Experts of a small language model: vocabulary 26014.
Below are experts of layer 10 (counted from 0) of a mixture-of-experts language model. Rows are named router (the router's row for the expert) and show model dimensions 0-223. Each number is 200 + 30 x the weight over its row's rms, rounded and kept within 0 to 999.
After each expert's rows: a language model's description of what the expert responds to; "comes after" lists some tokens at least twice as common just before its tokens as in all text. This comes from a sample of Wikipedia text that the model never trained on. Tokens count by the router's weight.

# expert 47
router,193,201,224,223,197,200,210,235,217,185,199,230,236,216,235,203,225,150,195,206,194,230,158,208,189,215,207,229,183,199,227,192,214,206,216,216,209,194,244,213,194,186,203,203,237,208,205,231,190,192,221,185,208,207,186,234,149,216,185,233,206,264,115,180,223,227,247,158,205,172,234,185,182,240,276,236,170,170,167,198,229,250,234,216,223,234,204,180,208,207,203,163,187,169,157,130,214,247,176,210,172,193,203,198,219,203,245,195,116,196,189,146,84,208,228,227,156,155,163,178,187,170,162,176,221,187,200,204,235,162,197,251,119,215,207,171,169,198,171,189,201,183,198,246,237,222,223,188,185,226,168,193,224,162,161,200,219,183,209,206,193,179,228,171,172,207,217,183,196,262,245,236,193,219,196,192,194,271,181,210,222,191,177,210,258,257,195,195,183,180,155,179,159,151,222,248,223,189,235,159,208,172,244,243,226,228,237,152,143,237,194,153,178,172,182,191,178,218,203,213,171,206,175,236
Description: Capitalized initial pieces. First capital piece of a proper noun after a line break, parenthesis or pipe, such as R-ádio, C-fb, K-EGG, St, W.
comes after: "\n", " (", " |", "-", ":", " \""

# expert 43
router,196,254,201,212,201,176,205,202,205,226,176,232,216,208,201,182,223,185,186,202,181,232,155,194,194,203,230,200,215,195,211,212,200,199,219,219,248,224,254,263,169,238,203,204,241,203,180,198,186,192,220,216,227,205,242,229,186,212,211,244,259,228,127,190,264,174,175,164,168,183,231,226,202,228,220,244,194,186,157,232,184,252,200,223,224,291,223,200,208,223,257,184,196,174,170,119,180,191,146,213,215,220,232,146,191,207,203,161,99,201,232,149,184,170,220,164,188,188,197,176,196,232,166,196,201,110,197,229,244,174,224,217,204,171,218,177,240,170,182,170,225,221,187,225,250,227,261,229,172,216,199,167,207,202,198,225,212,204,197,219,241,190,175,142,163,227,174,168,166,228,229,262,189,205,240,203,163,239,185,235,206,176,213,221,259,180,209,167,185,197,189,175,168,162,229,220,189,184,193,158,225,204,199,215,173,198,186,127,178,217,247,128,179,229,199,225,226,203,219,218,181,228,174,194
Description: Infobox field labels. Line breaks, dashes and field names in infoboxes and taxoboxes, such as Coordinates, Location, Species, Region, Origin, plus degree and minute symbols.
comes after: "\n", "-", " |", ")", ":", "′"

# expert 31
router,228,202,228,238,179,200,201,233,228,163,192,191,231,208,214,160,188,165,184,209,198,202,192,179,181,202,169,193,140,183,227,199,195,214,216,213,200,195,209,204,175,217,237,210,224,247,238,241,166,168,198,185,234,221,155,221,141,247,204,248,191,247,139,143,198,229,213,210,192,164,231,216,216,179,248,182,183,166,165,152,220,235,218,229,199,194,203,189,201,206,201,170,203,171,168,191,208,261,137,218,157,227,189,215,166,250,242,167,165,169,170,138,93,186,244,231,158,190,181,224,178,148,155,172,247,216,227,186,217,141,185,244,140,189,205,181,203,206,161,179,204,155,219,237,206,247,233,199,182,236,208,176,216,163,165,157,245,188,197,190,181,184,226,160,212,196,206,178,202,208,213,234,242,248,213,190,166,237,216,181,229,167,187,177,232,271,166,183,211,194,131,161,156,167,199,242,199,207,209,142,231,149,231,223,179,206,197,188,153,194,189,162,189,184,199,185,179,221,184,215,142,192,173,221
Description: Word-initial capitals. A single capital or first piece starting a word or name after a space, quote or parenthesis, such as D in Washington D.C., Sn-orri, Z-eami.
comes after: "-", " (", " \"", ":", "|", ";"

# expert 5
router,176,222,189,198,162,196,243,233,188,204,204,216,161,252,162,233,185,133,189,187,213,252,206,256,188,219,228,190,194,188,237,213,210,160,194,216,212,175,196,185,166,241,174,247,208,173,174,201,211,179,256,207,169,186,221,222,165,258,228,223,205,160,153,230,222,194,184,202,225,191,229,227,204,138,244,232,197,233,128,134,216,181,208,226,242,216,205,179,234,239,196,178,173,169,193,172,221,169,192,248,155,207,257,178,218,206,218,213,142,153,183,118,150,156,291,194,163,184,185,188,263,198,167,193,197,130,212,202,192,165,207,246,154,203,197,176,203,212,169,174,160,196,185,261,192,220,185,217,176,208,232,206,270,173,165,193,191,200,211,232,200,172,242,182,215,219,201,174,209,218,246,227,230,172,230,249,160,260,150,235,171,209,244,235,197,200,212,196,188,192,182,204,199,183,222,238,223,184,222,217,238,204,212,184,185,183,205,178,143,198,220,173,170,215,208,185,185,230,219,226,169,163,147,212
Description: Table pipes, sentence ends. Pipe separators between table cells, markdown table rules, sentence-final periods, line breaks and heading == marks, especially after a number or row label.
comes after: "\n", " ", ".", ")", " =", "%"

# expert 44
router,202,223,223,198,196,209,266,206,192,178,232,151,189,223,204,215,224,139,199,168,165,272,188,242,162,201,199,165,166,186,209,211,242,233,204,224,193,203,167,182,189,222,182,253,184,177,190,196,161,218,178,241,225,170,198,206,165,199,244,182,215,234,196,198,226,201,213,158,169,181,193,215,185,195,230,222,181,191,181,155,224,246,177,215,237,184,194,190,234,207,181,204,144,202,172,148,208,217,140,219,224,210,240,140,157,251,229,221,126,191,210,164,125,161,211,186,183,161,225,158,288,191,147,160,247,166,240,229,263,169,183,229,162,215,157,203,226,148,185,164,220,180,204,239,244,204,239,254,199,190,226,173,199,200,154,183,183,184,246,220,203,158,265,194,184,227,175,214,165,172,188,245,226,236,177,163,207,237,197,235,202,195,182,188,240,165,192,174,211,177,202,194,181,239,192,216,175,204,204,196,188,213,222,184,157,236,241,120,157,209,241,174,207,200,177,197,205,172,204,147,179,174,187,199
Description: Category head nouns. Head nouns naming a kind of entity after an article or modifier, such as tournament, team, season, film, series, and Party.
comes after: " the", " a", " The", "'s", " first", " an"

# expert 46
router,197,191,231,187,193,164,221,198,218,260,235,232,216,211,198,206,182,164,188,137,217,219,221,181,183,193,247,218,122,221,216,230,213,158,215,244,204,168,224,224,198,192,176,217,220,239,212,210,211,219,207,181,196,191,174,236,165,181,215,173,215,230,140,167,202,212,184,210,193,188,225,206,184,218,239,200,183,215,151,150,224,226,179,230,230,238,171,208,175,205,205,249,214,172,152,173,209,216,105,191,174,234,243,211,165,195,209,205,123,129,194,190,145,189,210,211,180,197,180,176,204,203,164,175,208,213,264,213,269,145,188,248,195,228,202,205,225,201,148,182,171,216,188,214,230,188,198,182,153,167,216,194,207,153,201,175,240,272,211,232,238,201,183,187,172,247,209,186,168,253,225,220,255,197,203,212,182,213,160,251,183,178,192,236,221,187,197,203,187,174,168,153,152,210,251,257,226,215,247,175,232,188,176,266,172,218,218,222,156,170,239,171,167,204,158,166,211,221,187,198,193,116,182,224
Description: Line breaks, headings, hyphens. Line breaks ending table rows or list items, heading equals signs, and hyphens or dashes joining compounds, such as Franco-American, ===.
comes after: "\n", " |", ".", ")", "==", " ="

# expert 7
router,214,235,223,211,164,158,187,205,195,236,237,252,234,192,199,216,192,179,148,215,179,207,185,184,172,213,233,205,106,234,199,245,217,170,242,212,191,176,220,222,218,211,185,228,236,248,216,228,228,180,190,201,211,185,221,234,213,219,224,186,250,249,152,195,212,234,164,202,189,245,263,216,194,175,197,223,223,238,123,197,249,218,192,207,270,225,171,181,204,184,227,229,142,190,150,133,205,210,119,232,197,233,258,199,172,216,227,216,134,194,155,192,176,156,220,228,169,176,172,206,195,191,198,208,203,198,219,227,270,173,185,255,182,187,202,203,205,174,189,173,189,216,188,225,208,213,214,189,141,165,169,199,206,178,197,158,218,241,220,227,219,199,213,195,171,249,226,170,160,224,237,203,257,220,214,241,183,222,161,224,173,218,215,221,190,199,237,188,229,204,197,158,163,208,224,233,225,222,234,199,234,150,171,245,127,234,184,191,160,178,223,166,119,238,200,190,168,193,194,224,217,191,208,229
Description: Line breaks, headings. Line breaks ending table rows, list items or paragraphs, and section heading markers == and ===, plus prefixes like re, co, non, pre.
comes after: "\n", " |", ".", ")", "==", " ="

# expert 2
router,218,215,185,235,205,152,228,228,186,222,202,209,188,183,217,241,198,162,199,167,179,227,182,203,156,217,225,192,205,186,217,206,226,213,228,252,202,209,184,210,184,226,159,244,214,157,234,139,237,170,203,181,237,227,235,216,187,190,226,208,222,212,147,187,229,227,176,180,234,176,182,178,222,135,199,190,173,226,132,111,239,185,182,188,251,226,167,164,222,206,215,172,171,220,157,160,230,195,188,220,142,257,203,176,178,234,209,232,138,234,207,176,171,200,271,184,180,210,236,179,198,191,165,183,252,216,223,195,208,140,247,247,184,220,232,208,230,200,138,209,229,208,209,187,227,248,203,221,135,177,187,212,273,114,137,181,222,218,211,159,190,187,224,177,186,189,167,147,173,205,200,223,180,163,234,217,211,238,187,209,213,165,191,219,207,189,220,196,169,209,152,185,184,165,199,242,174,140,242,177,233,181,236,194,128,230,197,170,169,162,214,168,214,175,216,173,210,198,208,223,225,190,171,175
Description: Table blanks, non-Latin bytes. Empty table cells, bare spaces, and byte pieces of Arabic, Cyrillic or Japanese script, such as a space inside حسين اباد or | |.
comes after: " |", " (", "–", " ", "born", " Born"

# expert 36
router,235,215,193,235,193,175,217,192,216,223,260,255,237,207,230,206,219,181,210,176,213,207,188,217,220,194,203,161,165,170,243,234,229,246,181,266,220,189,242,249,174,247,229,277,200,232,190,174,201,195,275,227,259,213,175,215,167,203,238,190,252,277,158,183,198,171,227,250,206,170,194,187,154,198,224,226,186,182,171,153,201,208,209,209,232,166,220,232,201,211,222,216,156,194,135,185,230,147,138,184,162,253,221,157,212,196,219,235,191,194,156,144,169,169,207,223,208,183,197,207,248,201,174,189,207,168,222,231,194,221,195,225,173,201,174,230,225,158,178,180,190,223,236,244,214,245,187,231,169,219,212,191,218,154,220,155,216,217,222,204,193,166,266,143,197,237,160,157,205,232,210,223,195,156,240,194,162,212,165,247,201,175,259,222,234,226,200,185,190,225,183,223,203,208,229,249,211,229,205,224,221,184,241,226,183,212,240,128,160,215,214,171,170,228,195,205,204,171,204,217,150,188,179,184
Description: Determiners and ordinals. Articles, of, possessives, and quantifier or ordinal adjectives before nouns, such as the, several, various, second, and List of.
comes after: " of", " the", " in", " for", " at", " to"

# expert 18
router,180,226,209,166,177,216,227,206,200,242,205,218,189,217,177,206,217,171,174,171,226,230,215,195,202,200,207,225,148,173,263,203,195,136,198,267,213,179,210,193,171,216,186,208,229,175,185,207,192,214,269,167,212,218,217,233,144,166,235,226,223,202,130,201,202,178,185,178,192,166,225,200,241,202,272,224,154,193,162,159,213,206,212,228,250,232,201,184,182,242,210,213,245,181,196,156,188,178,150,202,178,183,235,171,211,202,207,199,101,179,192,157,140,168,267,155,193,193,153,194,226,204,169,160,193,164,246,220,224,169,183,249,186,215,192,213,252,223,162,185,173,217,190,213,209,216,229,162,171,228,255,224,236,158,163,214,201,231,182,220,263,150,187,162,196,248,176,199,195,226,239,226,237,140,211,213,139,231,180,264,201,196,232,256,212,174,198,210,192,202,176,194,208,154,262,237,203,221,221,203,237,212,191,240,225,210,200,231,166,188,229,160,216,189,158,173,217,240,212,205,180,167,180,226
Description: List bullets, table pipes. Line-opening list hyphens, table pipes and section-heading equals signs right after a line break, such as - Points: 574, | Catches.
comes after: "\n", " ", "\n ", " non", " Title", " Year"

# expert 10
router,203,196,218,243,182,162,183,219,195,240,268,171,188,228,204,232,187,136,192,238,198,191,237,181,195,184,200,174,197,198,207,215,225,207,244,227,207,184,248,266,211,247,167,260,183,243,185,221,200,188,203,207,205,189,215,203,186,199,243,243,173,236,183,195,203,187,215,238,203,168,256,202,185,181,227,235,210,167,137,187,249,242,211,179,223,196,189,219,232,197,214,146,201,204,202,181,234,204,126,209,197,252,194,165,172,232,196,209,92,169,173,172,166,198,260,244,194,211,229,151,203,198,197,165,173,164,220,205,220,165,217,217,135,204,209,204,217,162,175,146,183,174,189,202,219,215,214,184,172,202,259,234,239,159,144,194,221,223,233,188,219,120,269,183,214,244,206,172,180,184,195,254,182,209,223,195,204,267,137,221,192,178,195,230,265,192,196,151,234,232,173,173,218,188,231,257,204,196,185,221,223,232,188,188,167,208,230,199,199,162,208,196,171,208,190,202,208,228,216,231,178,136,182,229
Description: Dates and years. Month names, years and day numbers in dates, in prose and tables, such as In 1901, November 1998, July 5, 2021.
comes after: "–", " in", " (", "|", "In", " In"

# expert 6
router,227,237,176,197,166,180,244,224,251,201,201,227,240,236,227,216,215,192,205,183,226,217,197,192,203,236,218,177,189,190,251,237,178,200,222,216,198,197,213,230,193,223,203,230,194,249,202,204,198,187,240,195,219,201,194,245,191,219,204,221,231,241,192,196,194,201,269,274,204,197,207,192,179,196,227,193,188,177,165,162,264,193,221,189,203,189,219,192,198,237,205,191,140,215,145,166,253,202,131,190,150,223,225,181,144,242,207,242,183,201,212,143,203,183,233,196,187,144,187,190,237,214,161,181,210,141,209,263,191,210,148,204,154,234,200,228,223,170,166,188,200,237,214,253,213,224,214,201,154,221,264,206,193,165,176,169,226,241,221,231,200,179,248,145,253,201,157,115,148,210,213,183,198,156,212,208,210,252,168,226,168,211,258,193,230,204,210,193,182,188,163,172,161,176,238,254,146,224,192,194,231,198,240,240,181,225,222,149,137,228,185,152,198,237,201,183,181,194,213,219,134,187,210,179
Description: Articles and determiners. Articles, possessives and quantifiers opening a noun phrase in running prose, such as the, a, his, another, several.
comes after: " of", " in", " a", " the", " with", " for"

# expert 45
router,231,233,208,265,201,187,230,238,195,226,223,262,214,211,197,204,211,171,219,157,210,231,194,209,194,215,202,199,189,172,245,227,212,220,198,257,202,235,214,253,174,248,219,225,192,227,230,178,197,195,202,222,222,190,194,209,143,219,215,185,219,226,165,175,212,206,210,214,233,181,218,177,194,172,225,205,166,183,192,192,184,170,152,207,235,191,210,183,217,231,192,186,189,196,94,145,198,208,146,193,199,264,210,174,184,226,251,238,169,173,179,154,142,177,225,206,227,192,223,225,216,209,198,194,251,159,207,238,169,235,212,259,172,181,213,215,176,195,158,150,191,172,205,264,226,262,154,194,185,215,265,205,240,128,174,160,222,205,211,225,210,140,277,160,204,238,186,178,199,198,223,172,217,105,206,203,143,230,154,182,210,145,214,241,233,205,199,163,235,179,213,204,139,182,214,201,217,173,230,196,225,209,204,227,227,228,205,149,184,201,192,156,179,212,167,220,220,175,198,176,183,152,193,177
Description: Articles and prepositions. The words the, of, in, The, among, within, throughout, especially in prepositional phrases like of the or to the southwest.
comes after: " of", " in", " at", " to", " for", " on"